{"num_hidden_layers": 12, "d_expert": 32, "d_shared_expert": 0, "hidden_act": "swiglu", "moe_layers": [0, 1, 2, 3, 4, 5, 6, 7, 8, 9, 10, 11], "routed_scale": 1.0, "balance_bias": false, "vocab_size": 32000, "norm_eps": 1e-05, "tie_word_embeddings": true, "beta1": 0.95, "batch_tokens": [32768, 65536, 131072], "dataset": "wikipedia_en"}
Below are experts of layer 3 (counted from 0) of a mixture-of-experts language model. Rows are named router (the router's row for the expert), gate (a neuron's input weights, with its number), up (a neuron's input weights, with its number), down (a neuron's output weights, with its number) and show model dimensions 0-191. Each number is 500 + 25 x the weight over its row's rms, rounded and kept within 0 to 999. Numbers have three digits each.
Before each expert's rows: "comes before" lists some tokens at least twice as common just after its tokens as in all text. This comes from a sample of Wikipedia text that the model never trained on. Tokens count by the router's weight.

# expert 55
comes before: "\n", " The", " ", " He", " In", " It"
router:492515517486559501503488514464492496453513471498483482472510451472520519518478483461491493512544511503473488487516519535447515532502473473487503526525505460484539474539510531510504490475490467484533480493491527472545496509536485496505470486480503500471532529533472505527518484510509474554461512483481482524520511507549438510560492508491489504529510511515480538474518495510464507456490514540489516550444518517516505502501556501452495492477496583469499527502502485503483498489455508500520478480503484482511467535499494476525483465500452490557500495506496522515542500502481505508
gate5:496510498497509493523515519488541481502464513506531475523530559481461505484465502462505520458492511496522512488551505463525485478497536509493473467479485490509500520501522528518440477488503514512473521483502506546479456517478529528414528469487454509532495504460528498498497484545514498495490468507484510497470496495480467473504490532466537501516492482488562531493514505480515441492446493489461521523530484481528510497521485486513427508495488503495493495510489508540496529534486504538467526513479541518507540520525496472532493549508541473473554495497482487468492516500506522522
up5:515499530503497498509492484554529512486504507509525470477448445487491520535524506438520491460475479467498510472499475491514478532510475463518477490537493545517494538512555546453465511515481500505514484471537516545503505483510483514502496496569516551479499515499481491477474500475513522518514500489505521548496498525492501508472457512511472495523506511503482521502521524481492506479473539493454518505476547466506533490503487479537490507523484551496544489492502468472521473522494488500481482494493473434559497520493478534519505542511485507494478508514455485444468493523532538537
down5:486486488495492475515509527517482530513496503523492454506476525500515491496470477483467536504505474515559488534496485490470497498483526507527493508505487518505525504500485517515494489487515507512517506562526525514547498483458490535487488477532488447509529497506537504464510489486557446494516448506503488526538554468516488512511546476520498477544478565530535497480509431509504521517459527474478513523526535451554465467493484478491456522512461496468480530495491496495492501469508464455520526505512506460513517503486500499477500500499499444507521501515495489472440497539542494487

# expert 41
comes before: "\n", " ", " 0", " —", " 1", " 2"
router:501504505477501517492456516474473508475517486483467515496475475467480538529486525468522477477513506500466505524539441504502466534517479520474483495489507495461509480483488490495507525540454476497557559526516516504490498478477540509492519498494518469474451525514473505522496529539518489480492496515518480486495545504517453489488467477516539510516471486525522529484534493485529538530547526527469550530475494461509519510545529512532512498500541507491513533487511497463508474478478515495499524512461565549471461545492497467518491499533492533482458556503534531508506500504524487503
gate12:521507493474472549478499525519453497504503495488496463479503459556479515456467512522551483456498484433490471467535537487468512482509524471494510504530537501458554516526538506520457464531524477459501513461545487523508474501496523520477474521500509474532502519532495485518491517483496475503480480515502477508547523500500500505536511491492501468515531507497511499495510528536494490553520462507499541471478501449467571504508485482495516497500493476509532516487534473542526481516489468531502494486515522472508501511519481498508520460493481534460510453485554474494509515513507547505
up12:469487511540526470523504457478548514465477508509492515511506542451494476530515491503469534516521487550505500519460457517529528486473497533517477494451463516540465464497484502501540524459471499539520502529488495454491512488527497483514517491488487558467495495453488504489532469517504515499525531492501548501465485525511519495476498493517505524527464490515499512505501471464472519445483547492515495540511482558521443495502489528508496485486469541478468475504464540485481508509503476499473494501491492506523514481469519489481475516513507489510497588498437513487501496514487473490
down12:519507490500530497476476512533552476498497523452543481491520460508480487469476496516538528540494486550494455478528503496499483518522508492469460525497478517539482490509483497483474447467490539533534506480451482467504492474478469503508479532528499536504531479496516481496508475527461520542461526521489550530505530529509526538444501479491504531500496512489512485471470496517507438509459461491522454513497483511533489471466506485484495501536477498489523499486541522518543461556460500546497514477494524502518505512510477530467505525535523507466480488489504493508481528520450498499

# expert 79
comes before: " 0", " ", " 1", " 2", " 3", " 4"
router:473518530494533508494489524477507505466493511471499531517468534457488500501481520509514474474462522531502511450459517434478499511482491515464494500541549477474498553506521484494518524485466491488542521493494542506476495505474473493503488508521514538474503490455496513535497471541516475549481490465513486506497536470527499512494467485448536504555490491516457524519485457485496463533472517501470476472470491444489502507519544507516458477508488517529489509455491507469510507493509494515444515535496488530496497540504487486530490503524567507488514562508513486513477488502522510453
gate0:522506508510496468517508479493460512489547547517527530457471539540497486503502493518511530505512515488484498472486510474502485493448518508520529513481518517499530551515494474490515492456526536467509479476491493457511475530467499471467507494504514474531551466519513553519493476527509504480496487547496506496548493496458513466522491480456492501549532484539481489474540497486460476515482461494496493478528502486520510494508532559518515485491466457477480460472483494534517495502524472512459432520490543497516508509483475531509499493471501470508553476532483489527462481498485436499
up0:507499496518496501520552496488448524496508526517526555455473509497535485517503477466481543504505504472507505492486510502496482527480506502507538502487520502511515537515499460470509466480519538513495507515494464486510489507459467469490471479504488503466533473517535519537477482519517532463497504526510533488550529522479518479494490463475474513589530495537503501482535499482437485501490454496452493469538494461525528511526500552516505498469467453459487497501470517532531502521526491489505457496499528470484486505479477523514502479458478476511525495561535495524483495495479449510
down0:510544466493516480523521504457441536527500486510533517524500481483501444478479471464487489494501443484476498502559495501459523513516491469536476484493492525490521495462454485521503469498499514496460506479538500490533502489542502512487471511522474494503518495454502498525520522474483498525513495490499533525509532483489485508495509471550474520541556495494487522487498501510489511520537473511476472500522457493487471528494508535512539522483539510468517480557538528525500552558517521455528509497468471504519449526532477487481524503509458491500498452492472482509510491474443484518